Weights of a small mixture-of-experts language model, trained from scratch on English Wikipedia.
Size: width 128, 9.19M parameters.
Experts: 240 squared ReLU neurons an expert, a shared expert of 256 neurons.
Training: a variant of SOAP for the experts, 6423 steps.
Below are experts of layer 5 (counted from 0) of a mixture-of-experts language model. Rows are named router (the router's row for the expert), up (a neuron's input weights, with its number), down (a neuron's output weights, with its number) and show model dimensions 0-127. Each number is 128 + 24 x the weight over its row's rms, rounded and kept within 0 to 255. Numbers have three digits each.
Before each expert's rows: "gets" lists some tokens that make up at least twice as much of what it gets as of all text; "mostly gets" lists some tokens that are sent to it at least half of the time. This comes from a sample of Wikipedia text that the model never trained on. Tokens count by the router's weight.

# expert 1
gets: " B", " S", " M", " G", " H", " C"
mostly gets: " Mc", " Har", " Br", " Lu", " Alex", " Z"
router:126105170128142116159109160104130161148117131148119115157137139108117133092124135140116089122117085109150143158119151185089135109137134103133095135148122140111121116130117179136088096104124121127155138140089157160125103113153118138131109092116156123107152122122085104097137170170148105129114117141078147130150145113059143159149138162111154198109096116145132124103127093114162132154094
up20:155104139130103147123085129119107168120152138089148163112099161142130111147136112121147136154100119173140155074136117098171111127181114178117098131120146102126120111120130136171126137163128129157077165151112074116132067138123150150147108114152155113134084116121109110114165120126150100138083101104168151132143114131141089137117140144100149133102107106111097144122110125176126135154139
down20:144104118131114160119128141141163107107135093126120137117153134155157139149102130136119122111142115130166139097133107107151135092116095138088119137145122140122150087148148115126180085110121129182084144117162140145135171131106128127094104142166088104148133118109156110128154147164157135140109134084125115181119117112089126152100098131121205169126093119145144136128100113179144115119186
up21:137116164168119129129118163146096158179107153151117121106128158099096164095123109145156127117146124130164137139098168113107107167168117129147124123141128097116081139135169111167146124133099123143132127140136127142135168111153130135137144126096147108106120159159110118099081123099103106146177143154155152094119154156108109176167166135164154132122079112129157126083117172147106139137132
down21:120101127141154136113113104153131114166121115117145133106141126135128125195135129125153158156124146111117172127101120161099122116089143115162150137131138149132124106110132099120095147109115108091177113160130157147069164149098104106167136110163099107101124142117172139189079159129132098137146098118102158124140129131123133177112185121130126130136086137106126124105164158112111113176109
up22:080156133147171127138138124085129152082177080098120100163103172152094119151138155097120146100120146152129130171133141120121150127147119090133117168114106120160150139092112157160141088148109124119070151130122163138155107107162137133161156117128132094084111152147133158102177128140120094100139090130093114130123133134131132129103115163155138138137102095127121103126146088108123147114137
down22:185183154121122109163143141157134080144103174137065164126154125143150140110147113145102122120118092108129125152141124163139121109105101147123145120158131111106150139122138112112147167119133153137106105117125143102139129133133135174122073112159170187095116118163137118114141088120154130116089140107160149107129133155135143129127091119109109135120192118173159140123114136170136127111095
up23:142138116107117131153090102126168159115116140146184081142133158137132130126122131151129120134140133175119137122156138176122118144118146152115076150143107114115096098114159177179125098146110112129158136136116172120126131122138143144139152083136135105114129115169097126117086139111140086101139128112123127122128128146091075165183094140110123171140129132126188158093101120135142146135074
down23:093129113158109156154108123145125138117110128161143148121135070172078148094142146155152080107139128162105122102118154130151127131183097134120139158113160147142113163105120150104109137133133095136101115142124142102156118132080108145109105137133208123151087154175115170125127162122131106082111134148139093168119136110144098123170095134120125123149106119112126139119101160137139102142133
up24:135118115095127123133135152111115118138112080136117185138158125121108153111157139125106132128155139152169111151128120097119106155071081081100104123109158148136089126152159144147169115118149128161135154138119136112138132168149142156143085114129128150100107125059134143145135140111181134078165133123130129126108182124130135110115129125069162141148122161157113114132103099124169141147153
down24:121123105139157092165156103117127125162103161103122132087126157123131129082118117095156113160179130126122161150113135178156131108116179110099189129150124122174120169179125133093125123127099136160126153081126124154125161118139148116150133109133169109119145109155118114098121144095105129116131108125118153131103088151142146176160128161122106104121140150124120171092086124130123110091131
up25:137112118079129158167144114145098151169153102148108104116110152129179121106113095108132091156159118079117128143079161125063093130111174141128113094143114111142136130160117150151115127136125141074126162173140116123131114148105128128127109121109134139151147135137116121128101116154162169103205127127134150105105142129078142181124122118150133103093129126159107134139114113098114136136119
down25:113111124150143089096122130150099127157126145133124162121087138118111131096109138111107090132115080156148127112151134118137150137161123126116136114130162105121102141086155163130147120126160083110118068124105126113135159096145159096137131122185163170100128163108094127170108130114133142095129171112102112144152142132141085158153145130144148065179111123132094116136152129087136144166146
up26:119121104103135162156133123152122161154116125147168130120121159111126098097153076116091130135127121134137137173148111124109116091100122109146115133092155073154128130104114105114160171167150117128141152150129147118166166164147103117135096119105116097082163135117101117154130097158138101108075129129126124135128144087128180148124112144143052154134152098155135125152169127101151129121131
down26:142180133080149143123124147154148114132063109142094109108132136123116139133131076128130150148110145107112114127145125097137150106130134100166109151091125105143104185141148104101137150108140163107109149117171126110148134160113108140159109069087124091081150112116125145148120102139105140133124129106132059150114139140160128151171138162141135122126175156125135121172130159099131101124154
up27:191172174140084122157086146137098093110075097126130114151133140143143104111077108133165130103122130130123139143119134114109149155125130120127132143116100109096102137163108164107107167119108148126138113104109111113154106124122117128145120143125172152104149133124114131095114112125132165127112120096112134121126129123129141143088083121037162142108094166121080150100101138124100137137097
down27:115096187096128157141128106089129102116129141146151116104106127131142124133140192101140131110140111107139131141127129142133129142143116079102101104174150154150167103145127130118119082165082120135112179156113122090130147112144049091101161108125132137115122091134144160121100157122115147128141117120114149079122122125127142132100142148102118182098123091094120132107174115146099124125140
up28:091122156118092156103105141129115143098088157174145149104163131081141160116117164105154072118149108096095141131125096133116128122125148113149123164157144142123153132127135131169106125087123104105102118099124111128128118122136116137135119130148106057144110110146093166122093178088137139143106070116165127131130098130143115102135146118149143085091123182133140144124141097149120131162105
down28:105115111126095096095112101145142166143163111112108136162128133079116085135137145111117183144098129158132168151120122110124120104130137166117129145147133146143113127163139129165154140158154129148123133144124119093112084153129185175134102142125116126126123137105160143145161094151117109142086137116207107114098132144123161140070135132114111144163145146144163077132159123118090119118123
up29:149154144102104162158120097149109187161146120120142152119179132129151145166107122146099163135088119147119123127142144078113111113129172115149124105171129138184123140134113145168152124121149140131127142133058140123113103123157105108129116092087105134109105127138178094097136132132144132166075148133177183125142108091093136122111137165122118158144107118122123152125126128124117143117133
down29:135183112117107135118153149099115127153139113138102118106118135119117140141134105133126163146143116079087150139126120107089137121116112129118086089168102098126145170143139153155130151135092160134117109175128122120115125130117156132125135139084129126163097126140140140117142099159110129139097117165144159041150114131099135121126193093074111114127121144137129094124155113191147121098157
up30:094125095097131095165133071141130124142121106107121157164110134139131164136118114135145116094076141106138128128179114150112154146154127168145123119156145126132098116094097190144125122123160125105162132121134123128115137098130142130148105120163131117129163159108132126126141141129146126170097131100078117130114113084119142099096127155172091161163135092124157138140179108149137190168145
down30:106144106144121139118095125116120102111134145108130116163134138100168106162127197139099121133134139155125114108146143123090125200127115145135116129185070141215134139092144123128077123111150120109146130118129168101127087118109123103118134121166143143129098119146155167114146116124134140124172093137104122173140136124108130164127120138146125148158115074121161153124137127100127154120112
up31:134148084110153131111131117118162141101142146162130113110114108151137155130097110138097127145092115132156125120127122166126095044128096093132171083103161169113131133122083119116148104156143160129185162098167109130123154165108136127124134124144151108102066131110139118077126120155103120128120128148116118141132140109142122115087101139115119132161142104145144130160131104102128084093094
down31:111144155152112116137127110151119152131106126121126108129117126135151116142088151157131183150090120126075132156136135156131158090153162124114176099073147170143155154130134135091161119139110143136137168166146141138136125133133131099133132143126148158159149172082126116113114137157130156092167156102158158126121142173126152134137149139099089149140111146088156152145132100127096112173071
up32:161103127114117094143128156128120136128072134115131129135136122123128147086135124110155181155159106148168090160094130113104178143157144083148154111140093108114157133128141162124120117092110093080173145125109080160121081129170102148134104106116166124071129129117128097126149145135109135152130124111160124157142125116099092123129158094117128136139129134138099143148154111099129095163175
down32:149124131151150124138131186173104110096162131106128110124144164143104145142134118116137138117101164107131118116102160149080147103163143132109167112146112190125119121087111095074133141145128095117150109131099111115116105106123153130095126141116170109128111113142176166083161136135120126144171112140148139133151088116131128117140180141082115125164123129166136134116104116179164093115141
up33:132115142091162140122128086139140162146112111126135117128114161093119118100146133148116097104132077132109141112145106148130171141121170085136092098124148133092190089148157158139148113111119108102150114173100118132145128126165119130085084154126145115113122096090110118125053155107118143117136123108100115164168114144081147142129174118146126142094156136101110158109155123115117122110129
down33:113099087127139144116163090105162107140134144095126114120121123097167095126112152155145108107142125146136094132155123103119161182126105098137109150152138155133117137161159100125147127084161137105107119098101157169135117152104145121131103075165110084145095124166125114131127119083102087121131126121120115074149125088087096140125140120175112108124078134155104132095127087131111117133119
up34:129107099152143100156089125130146111131138116089100122153125123114115123153133096125093140128136138137157111150104137203139122069129122107088124098072127150096100138112137106098119124116134160133114112133093117115127124115100148152178129103139127137111183169105123117070138113123141087106077123105132102100170135141157072118115158086128131148113103136128138105108133093108120161140141
down34:159104118105134127106145103122115141141089142143089104164127104150116112122130090121162142129198141094143098106106107160130111112130130112167122075143146151122126117130126107137120150107130146137102130148110131132108157108110140151120136153153091132156125168150172109112130103118116195133101119179117136144114095140125131117100124073122166147153110169165141107114114111186091182133126
up35:172144108155111177179114159126172172134146128112136099135142117143126149155166110147117176074099095137145141127165150123161138132133116098131111140131126140122093147143101139131116099126161171126128164127120127117130128083122163126114116128104126185131116106131134089076172102104143113136133125103152103143148111143128115155143089162157106128116147143168135143150136118073113110106078
down35:085124095108111118121113088127117091147124126078108160156097092132095141126124127101142132208119109085107172156132147102082133149099121122141105172143122120138160116117134141139160112096159133086144136118101105159120120126160140133137133128140142080120136157133133184152083114113137100153138133083105110150141171130101135119115105138148063120110137118095131119147118143117100129136110
up36:127140141139138103139115114160163140153122164120155153109165147107119139099160147142112148108155110120154118116112124148137100089075101079093149095193147102154133144119133108109136092165135125104145096135154119140110160093145155096160139109133132123139141124147096134164104139110101119088115148156111112177148123135105128137161120170148117167131095128133147127102105128167108198155107
down36:165132074149129108160109149157137115122114112150110147163120133134108143153115160141102163083145132128177168119137127112135154197112158177176126101120120115103097149158141081131156106148141180105103087090106111133159130155137124115119131143098136123174116171103113089132138089150122129122144118145141144095135114096089142115096141116108152130122115139124092098142123136115099146135132
up37:128153098129137098124152104116141141146151104117108146123174140145095158156157141113131087126147123124135166079141138070076129110122101090146131112186112136137130130103173128142147123123140132101131103114098146152140119167136076139141087164117140133148112094146106109138099134185134139094161152139114150148160127118135134123119117130148096145083148091083077163117139131123150163145136
down37:159091131096132114176109100141052121150174116109087141101120111154104105168082126095106095127132136103139123130140104100126158128137098105106150143121138088119108148145134080099143101103097136103136103122098146152150156152129075128129171126110159124143062150147127146112132091127102091112146134129126095130142148130160152170106165123103131107109106124132123127121120167130127143124122
up38:109101102120143119142114115101153165101141135148138147149167133148106164176149076117174121119182066116156140125114145109182139102118136167078110133139158127148141123118144183128091131142128105127144145118113115122095121109145137094181130105119097119129139132119131090139124165120151108160106139093156156168100126117123140109112130141120143149085094135142137154127137135169166135158094
down38:131132152113083114088142139146125132138106116129149121083129081140155085117171127146159161179154137110109131102130141133155112125122152179123126161157132161115143140117156116139109124135144130102147187167151137139119147130102174153135088120117104128124146149140159098166125138115101159094210122139127170122134136150102122149096127101098159105106109129152159137122132158135135099165100
up39:125154156155158119132093123137137171135092153088118128177082100111130120081147128097122152149113168133100092137143106104132086148131151124138077124148113106089120141098129149088164140112113109141091157116143098120141173099160128119162115117154125104099194091138128082118147157146144139140124138129154120115125141109114133123194128137129112164094121128117126119123122105101101169148123
down39:120142178147160182124100113126118144139080099121144124150127138138137118108119129106100108112087107164122113130113095096106136151139104119132108113162137105099117151161113104104191143127124077159081129097152128100114155136131127105135138092128093131154117119099120130116142157127086120103169136133172101105157120171142116137154157113103172119091121117122107090146122116080091161108157
up40:137101120145138092179129134098142147149114151120163095135127141149131089161163128157082140090099086138160176111095146093145122135133110089145110161167104126139126102108132161130107149093112121140147118135092092113118113109117151119110113113141150131127125116187107146119155113165136091113129121119121098134145125098123121127169115136147121127129148082128095095173071110130121156147066
down40:112131134113161122094121107184095134154119139133132127137131168134107099104125118167090148153124144123077092105142123116133116166166153101100158109159137134104137111171129165142110153122172144140124098141117148114145135095114166141141142106111150159137101112129159130082176128108113108116102150099129151152141098122088163126118085166120112138127163119184166126140105151081104099130109
up41:176126147127107054154099134167107155145143096139138141160123149132134141120132164140110114134109117153176148132129095121115107121147120116154126130148115125108125106113145130118117123145088079136127088105125087140140147117141129101135115115105165122101122153086076110126141123167188139094124114126110156138099097094147116165134128135108117140101072130147120114073127087171139136122077
down41:098139132069145206142126116113124107107066109120146104130123138126150133152136087112142151145086165131132120131121159125173125153085120135131151141130163125106101142123129123112137138113158155137129168128129146125098122157140124129117119121123101142121146150123144141154116128128133107149114145125146109150165159181114146130125110096145143113107122173080092148156120125019149137123138
up42:116140099108149089117095136119161145163121141118124141122145140144142143113121144124131115145147090129124131108110125122119167136142113158109044135146151128104138125072152128106116130095179121132150131124099128095153086145142156163153109108117095109127167124107054122117153139182139140091133134138111108136155155133154126135124135127106122157068156156150093128164161115115126127184112
down42:136121164133113114135148121110151141086142169097135177151165122124131117148126094135154135107146125136126138137102111086100131149144118153132142104117119101169089104148098117118170122153116128118109120095128147142136124153104128108125137163146193172140094117104156078126146096137101100162139117098103134119136143123109176106112164123142167133091182093132153128100132124114110085065116
up43:157151101120157121156132119104155104159115127068147114125158126126097143179127124088120128147112132118102129125143144139133148119131102108132134118130102149101080118150133149133106077140146087075159137137141113099105152125104179119161115075162175156115137173140068162129125124121114102087113108095101108114097106117143142087097110133117126168127130126149131143090090121101124116116144
down43:126124112154112105149103165107119132120079077097145118146113115168159118120129164104108129108175111156143156106137149117132119138111146132097128188134110107157115155092091095099146148126165100091166148150148167143127103143144118127109116106140105166126141107151130139160103081112169132139128141151150083095126103159145154146133121115103132099110144208139136105112137129144142150146145
up44:057135138141091119120115123154210134178148105155125119095157141156122168101133132153134114133081124144115100106134127145127148119127109085099097102158119137119138134118112148126116102141097109120101160100129156139134174157127144130098117136108160111108145090141112148117126143090091159170124141149106139101175131128114150113138151141129112155148081157092123120142167088102114155137131
down44:147140091081099102102120133140130122121143117160117098118155111159092117147131097143074140131121128098080095097116096164118159121126143136124143153131155101120112132114136159172120153052125090168146127150131128122131084163133139123152122142137117138148091167155141132139126135120114109166145143158112137104096113165106124117138105117094096134175145147149187092120171120147159146137126
up45:131122121118126107115184183129140189153106127140111187161109128094157098145128089094089160150107124174126118135124148098181104089090147143153142118115120139119120127130095118126129108114171107119131119161137108126119139101084133146130121122110171096094108135093085119125128130177149142125118140123111118092107160137114169185116113148113136135088118141165128121117131117136141118133088
down45:120134141107106155111135156147132127122152066132121160165114124109123071113135130100099163122178109148136129082115151107105082141124142149140078085152122147145117115128091101087091133113182177091137110125151128163146151145122106114156132123140132122093119127140089086124133108161109110123135173113104111094175133117104128132138110144126150130130112144137145160141123133086142148069124
up46:098117094127146115135106097155127109162154156170133091104151163127135174143125139142134093152100143127143128140137142143101144137126106104146135115191128155114143155144208143171122094131124100122163134121161104180136132133149158156090107102110128082122124105131113094077099150156120129131079087126141127152170124112119085138149132155131126143142142145126116114143160111133144129172124
down46:132144127143113127126086170139118080139121135131164148147157126126113128135166104142136126089136184063166158096181114146130088129127107142151168127121144136109155121089200101114147072106103089115140122121152138124128136136154136135102142114135108094123116079139147161139134117132170154148133149172153100130171129129106138133133130112134128119085122128140115148082085141142140113119128
up47:086116117159097133140117138174139203132115130100166155121087124121109155134116146134105118116145124106127148141126146123132128115124144142156176155153161106122145145114141152113123134195142063123093118159134129124084096134142129097125131111153149173142145125140150122151096114121140146091164128144149087155145130130107082129121116150095160137127102128068144124117172102103111145134169
down47:144149146139143133149127118117123109115130168133086114151100154067122168145089165135082145127121114142157145157140138152128137118103110116114114155114117115097112129106130147131158129132145155088130092136112114134082098142099134100125078130179141176085157127165146121121111081118159154092090109120141120127110095169135115117143124113191098118171168133098143123162137153130102123104123
up48:127160168130163084141129143097155141100136146181131142121095108131126120106111170078116078102152131131140119121119144169155132093119108108146106120180136119146137113132093148162115116099144104122136091098123101135144141139128101142111077109158127070144140156114090181109150150111116142114103118147143100090063152153103123119106127143167134148122161155137145130136134118116143133104096
down48:139157146124135144096083107133097136178129106097133092123108128136152145116125135122156124179171133148093129103139136145133166108116064124146147108159132131134128141115098109179166105121124134127166158187129079152115143151047146076150138106118113122156110103139135142092139139142118135163127131134107132148136109099087125109133140137090126113093117118133116146112121091135111093117103
up49:114108132153152109140111103117121123116091167158159058155105137149151122169107104130171107148124117139093147158144093124152154115161140112158068149162149139075095113140154135152082147132115130150130112155159148119121142117180166158134150115136110123109134097132153098144146131147138140112124124108124138148108102114097105170140107149156115151119097146107087147121147124120109118089081
down49:138110122082110103122125095129140123142104142133129110169131124113149109145110113163147180133118115069123130135115122105150128152101173165143140119126114123106101106128142118136128161133122111144114082148099122128124102122126167136133113140159100139109104132190109130120120133113149109179126123125063072188150115106148156119144140150125061153175157148141141149123106123121128078095103
up50:101100145128144116178126160063133126091140111171097137114139103139091086122127154096146111100109132127095171118135149172150136088164120137101106138119138149098125132098118137161109122100137140109151123112127171165120164106087120131146092086163117101135146135118155121174147164145137065128138129122124153106142160145089166134144122102129117095107102115126106098119108105094131136129118
down50:151118146078146142148114138140093105140155118130093153118193154113120142134121123118136196166136121104125178150145108133094109113110094132118125102148117136089149109130142162125138083111135151063108126154132124143126114100109157105129123120145109166156173162107111161111114120118141188116060123171143141125116124109118107129125151090100121121108132116120120100139120144077121121142152
up51:083112109128137100125151142123148171152074159149120118156113127091122093123094102122126146141140160104120139160090142143095178121173151147161148146123104127064126108114083172077128126118115125166121137129061129133125100143145145138114137116131131121125097106132125124161105118178121121145136150139134119083166103148153157159101149129177097137115103139121117133121121098136116149167120
down51:118101158126126177127138127129124154146062195149164095092130095108155144101110137121170110138113129125127129152135116127136145117163141185097103154130152144124100139091114131137141135104150159160100113123158128097117133101091144135107102090116144149119139118083196138106117106137132084115156138141138120100156093116111136105126106121087132100137121154165117093118132144104110129124180
up52:156138129125083097132124150106117165138114126126159146105123156132127119078108136150160143126168137162121086154099138157153146130121153132136130120173130135165126122122098134147088102145134157128123067124083116150140139083144118104134116166156186149129153153116136116150158179126106103144101135140100147104134122090126169111147152128120158152091066140151154178118128103096134137136115
down52:096142152123117159132165104167123097116145136067104188125076131119112115124113107109145099108114137156121160136158149113149145182167111118106153163140153120100119120139128157125158152163147129099110103107151151108128170085132126145136091143112093124130057123120154131095110127136105129122141115178136092171134156159103128119114124155144126098131140095088133123133138113137086127134151
up53:137129133150096147142113077198143080155136105147143110164149144111120171125138112111111102093090131144113122167137141105110118120117121132146156103122099120096121159141119106133100122109112083152119124118108100172151137122123170082183066126115146142142135170112092170108113111123140147115127109088095144096121142134127135155121113162131125135104081144116133115102121176128134107154158
down53:142122136161151087111091114105136163133161139141111150140191117159151133126156173144123137135173115086126179103134127149155104117152125117077146111141117114127131162119147113146093139107166127154160111133082110122125177097134155158103119149148118104143127126132110161102121155140119097112091123093140117125132141162129134067093122125100118145147136116161113137090146111191120143104152
up54:140122142172103137167145101192158149149103136173112104118130152116130170117123135117120074156179101118132133127134146145125122122152158137155132117135104138087187105128170130121081160144096103133127130116121059097103145098144092128147110145130130126147105148153138133155089164127104147121142129139106146141117145123105147143189120150143162127136109117101163131131171105128139097159120
down54:130101096147148086155135139104120095144126139125126167162160096165154109112149110116109123131177147130128091149148120124131099105149140064133129117106111120167150143137179129155126117126120101118191160123103115102120143108130127109153164144113132128144107100108127098085161095131108141110170133161149145094086133114149097119152158170173116084123154115151109167115136089115123138140147
up55:164112140155112111099124110122173126123096123114145133122109187169116144113147114129089119088141135108154097111108130146115091113145157134146110093109125092113135130158175148090114153133126133153124117110131165164129111132151090108161146169122097119120104073148144110104113113134130118091089166081134127151158162126134113145110157133060123118084091133144114102104117120103158136162109
down55:152123065150143112111092124108114128102154152127148103112128192136109122167119181134105122133133094125090128133158092142101078109138165094150138139114146157111105148107135146120126166109108101111121108110095091131123077117120102147110153159104119096109170125122173170163132129137151127097133107122118127137129138138168120123134146129070100134165139131142139104148154158124084096138105
up56:087178106120132122148148124145096165118118123143123136136127120090158123131102145186152106171114112117112108113096139152155116107114141095147146080086178136116134156109145153166138135149124134178141162104112144134181117119116099116146093139123146093101128130100108108140151105138099116125125150124141153180164086140132144124109141128099165118105124113111093170088117134132163127179104
down56:171146136139149092120136104124060091137117142137121093108154124115133082120146157165114086142133125078113136129153163157134115115129135170183127103123132150130119106128127150148157165112138125112105128099092166084131107130129122112135125129154129180151112115120114098072153125163115129114172154134133162188105125112145120120127088169110165143138129076121112122148130114135139154106143
up57:162128101132152124128080171137142140142107148139113137146137128059123134112135109139133118146120147133123153171110124108076130146123137088111116128109079145149111141138121143138126122106099160103163183147139080108140150126174186119131129085088142100090124139145137160097150147150144091156135093132111175152175133113099098151151129147111127115128116144152116150150091135172142129134104
down57:149138157146127093145133124133147142136117182137083138097140136139096129141093156113106137123160144139135128130093118103145145152073129112145134091097075105128138161125099131128091113139204132136145111151117137135113119136137150137130153148099138120122159131188146114178124125133148144150124102128101123130122118164165111162151145120080133128126116098109176182133187113150093114091130
up58:180119169097090111170094117135146148116104116148105083133121111138110143120112114139109105107095106111111136104116141139140142155110115112119151133146155142113139085130146144149120106144100125122109081103167129106124109098134144112115124119130105163162140129095124098089122126148122148135114096113173080117131105165137167182138107132148125201174100145136078150156122109146154137092101
down58:138106099157144105165128117160138142149124124159165111090136112108118111140072107138140189133116155133116179113137098122121132158145146165159133135095148175117125100099125072174108116160178141110115177080153136149142110103143126127127075129152124135162138100113122114116136102151121139083115162131162147137104107129133156147101135128148090165124110115097125098144130139158136125102126
up59:138146122062152114156139147143098113117112101140180120106114116120142106137131123119191132155164115150144106147093150081116134139104124117197178164122116100111125115155103159116138151087112102115104143088102144118162155129147126114155132103140147163128139168152096130138148112143118107102101088140100100147141133098138134114103096138082123139134134162114142134094098114097133132087121
down59:112127134130070125145131147112141132126121103172135107169099083117113112109148123127145102113101120157161134133117119135114125110159112117136151109127146129167181133084153120154134103192111142128125129141133088094122095106145123151165128182148105167135135088120112088133129129130119131107124085157134144094166154124105143177088139106142136160149094118094138159088130102169147173126115
up60:124138127146102138126096146096088153104104132124099097081115113125130092164146144122106163158099152156112104133122103136108128072128100183149087125103126098131129077090105152096122103168124099136109118132126159111119152151157126136153073137127129192140165128105103086143136095156145139124159139120111120131174119151153105126146147092111116129135104153114121093151157131126126163109121
down60:088120147142155113163136128157159105126113122119117106121122091102149116115148126132123092122129131125102101125098152166135143135108155162102119111103116123166085105139105108123147122138057124139062129125121132119108124083163092142128134097142178126123105126110118062075191127137120095138129127123121101151126148130137094092111109119152094154129114161091124105088140107103109141125162
up61:105136185118121126147163141123080143119135132130094172145118127145144123098098143078164125142145126141125096121120100138135114133139125122125119129136141110161123174110147068141114151129107117103116127099116089134122150141172141131141157160096106128145103117133090158090122144110141115113092126116184172131176110167133105136155126116095120182116120142098089145106071129174116142114094
down61:143107111114126064154144131148146108137173143132104091128144122112118114134115129145078120125147142099106181126166150124114104110161130142121135156083094150139178133099108127110123146111118109126118122177092151108134186150131131109114109115175127136106126166155126145150157125138132153135144115119089110104119145138157154134131106106105106118168152092137206096096139127131099080135122
up62:103084106125103116126127157145114158120136098120098162115127160110130135115136099079152079118147098122160109140151150124082157128130106166129136118131159151122136119103140133128059166079142117114115128139083097110133149136142115114177173116120135108096097102163128169145129137131147154144147103093093128165164118123116143109138161139141104122155073120182103141136114107138128132152155
down62:102117126105148142134139089138119148148111143118135150121112132128109106101167090168129134111121129120127112053175141160099116142096130160146176124118147115123118116140144122137147154138139088112168101129148123138136137145146084126125152069129121155131129133120127108076120105124130141180070141112123131091148093113160101112114107089143117134113179151128096147107138137093156056126110
up63:134116120162154129129121162114115152119125110124137144095093142145132148150099148142113124142137134098184119120124125101120100100108126179152105131124112070122163122147150144109104160116169112163146122092160122125179128123095116153146068138068090108120112102132097130111123123143125099111151139145123187111123116140162104152138167121152130141122145117161162133175136152140173098082144
down63:137124124124119168137127129090131112109110083115171158119119123124103131116078138122099149084121064192163086087156139112116096126118086118132125109165137126154117124133146157150088132149127101158087100115132172155124143115091142117156108128160098121093100117129123125134126158131103087127142172128159144109109157145125145145106125187142149144150131093148145127155119147154134111109159
up64:135160147173140159164104132119142163112125137136087141189135113113107119091128100122147074131125125110139165140154155153103148127184111089147138114134138107131100146112144146150135125118127165107144125110121134093169142119149164148115097148139124130102111157146087137135133112106112113117178126141132154070133146141095124122126151146174147128105085125205156147104142113091106121128103
down64:134105133087077136109157151115107134076124146151147166114155155119145135132137138162125164110126098139095095128139125127083154117132167118115117131195149130128148106089113123124158111145113130129109123135106151153131096136126149090103174086119149161108126088072144122147130150109155128133108073121135139140160117112100143140105157116080160148153102141108108146110137126185145152135165
up65:148104115126156099126124075108136137118100126151119133142180100123110094154137134128152113116119062128108133133120144120102141125133109084148117148110133099111126070144105149139104073104162144143180137092104163092117197148145169100155146097143149130115105139132084139169157144155124129113106130115116175125092144129146131138122161143155151160113119102159135123122094126097114114139130
down65:160079156130135113119114092103100132157116156130091104109128183162080152085077159100121137080146152157119105133145143101168105135106126111126084101109116106120102170120116144115136113141102134169154135148126087139127082181131135154103167094156116124128173132112142118128129127142152168151129113138142125134122139145139144073101099158117146131145091116126127147161125129152134131111148
up66:101113105150139128134157141154115143143145176117171124118144178155114121103100143160107113164109074100111144133123101196097168123146119157116172117143150089108106122104131129121123145103116142105147140105120171130140137136130145147139143132097137123118087125132094140130152135144138091130166155112118129129112125126151083149213093116129136150121128124113074178130095129154140110157146
down66:134164093120119128112168113159118120078147164119148147112107133138153084133125147131114110122126160126127136151091115127125152144118121142109163155134137154146120138114113143115063099121138179155151132123102108169082178118111137140132116108211153145154137136135109123113135109140109160101160114151130149106109125142119104148116078089140139122151132175131136096100075134135087142168106
up67:191149159115109135181103082125130179142138176110109138142119138109117132112138116118146151144109105135127122135106145094101127135101092135128135103141130137109120110170150182124124107137121086143156145128080109147097161165125106072134160150111112151100149102147128118118156132095121116157103125131095121137154132093109127156128114118150163134139175110099112112107095097117121136062157
down67:143128141115129119135121117096115093121188112157098171142129106141103142146121178134109154125145121172171128103140123115100118125097169166095133144099150145123105111162133133149179156155100125108108193076144129167155163155067100113108114152085143127138109100140130142104158112131117119149106095115107116104148122128110151088113106103130142107118156131115082126117139117133153115127100
up68:070095167116072120132141189135132148127166097142123119147126106097180118123109089128146173151125114127110136118126133174082146125140121103134134094153087103096122138126145103156091165172161138099108129072113134120118130130145129161116118160108145132144097172101154100143124124116148143109145106137135129102122100154167142140131138124154152142151106129133088102106149087105109140154128
down68:144192127123127131161079096103155142113146131084112124149171115123138141069148107130120176116159154115149121148132143150132123139127115135124126093112106121091165090153132140149147126141086087144144128184083143093136139151085101157082119100120124127124143103118089141139089122145100145131154135107120103142130143160160148112119073106147131107093106116097131146103098132138141119116094
up69:095182105119136137147137109137161141153142143125153191135151111162102151108101102134128155175094136123133179143117157157098144097156104116156126150181119111156176122125103118145135069143108123144149123123116145139118159127156123100162098115123140129155135084087154135119140138105144156109142141182102129182114133122128141084119120167130132153148087126106109126112135125107158112101123
down69:091168131140153144100114161136166160157137168120128119084139082133080107124150104131135152107186134131118133071110102126134095126122157136142141140138130140114207145170130150131115081126145122130119156104143136149110146129161098153114119116126141096104162097159144134162174155113127133140134144124116104128149097127134176120143143080090158131142143116150145118113147171129120115106098
up70:111156123154119131090132150147155147114129144162105106128089113134089142148150092111133127091108091139144148154149121190142104133148076136142150121131141140071159122098137160134113110132127123100095117122147125096141153126140133143144097103109145156124169153100161117161134148124151109146166140084095098142131105063146117097166100127133130182142125125124094138083114100110122143133171
down70:178136107145124139104138113136123098153172123098066099113136153148117116152137122096108111120100136106112091100119115156153113169147108116173160129132129129087146166104109129152078130116107100088143110126096117112133097133123119116162166165135132125139147120139178122120111157141100135127110151160104079173148136148137179114110110148101135116189130089113138136124122096122170140132107
up71:147133131116169097133112137117139077133126128133147114106106164140106125127128149112134097122089143137130116169122109124157119151081130086075118108118086141096116089140122117145154126134109134117124106105138096160068139158158116074118119113093094134082113116072135122107133121135144115106108121113110177130126101113140073133139155141071123154102171147114091118108148089123137163120123
down71:174110156097135140125145147119101159094138119106132168139133136135121159127140112163093115187145103127101109105129133178135096124115131106131158141136105100085137127154073139123155184157147128117118102123123175116140144147118173140123111159131175137154146185125103130130119157118130133083104101143118143115120127106128172074120125141118119118129112088144121122082112140167134180157131
up72:194093123140156117134136088123133174135123151116128124151160091164110106152115108145107148107134099139121149169120158113142151093134119162104072127105112125065182164124121143108130131128104108112110102111128164146117124164150103117135161110080142127116127101086106095146112143137179155124113123110153140147137165140124124138090124121130112143088093146130126147125166095102157147154142
down72:142121099143090153062130128115106155185120132150099120112125113104117097155120125135086121171111155098161123157132140135116158123183154118131142155110083121136138114153129187169121113117140134110151169172125154149142139137122117169118122137149141075110131166139099161138140124119153116154136151141113178113155161145101121119170092129119103127110155136159148100133154149127118105140089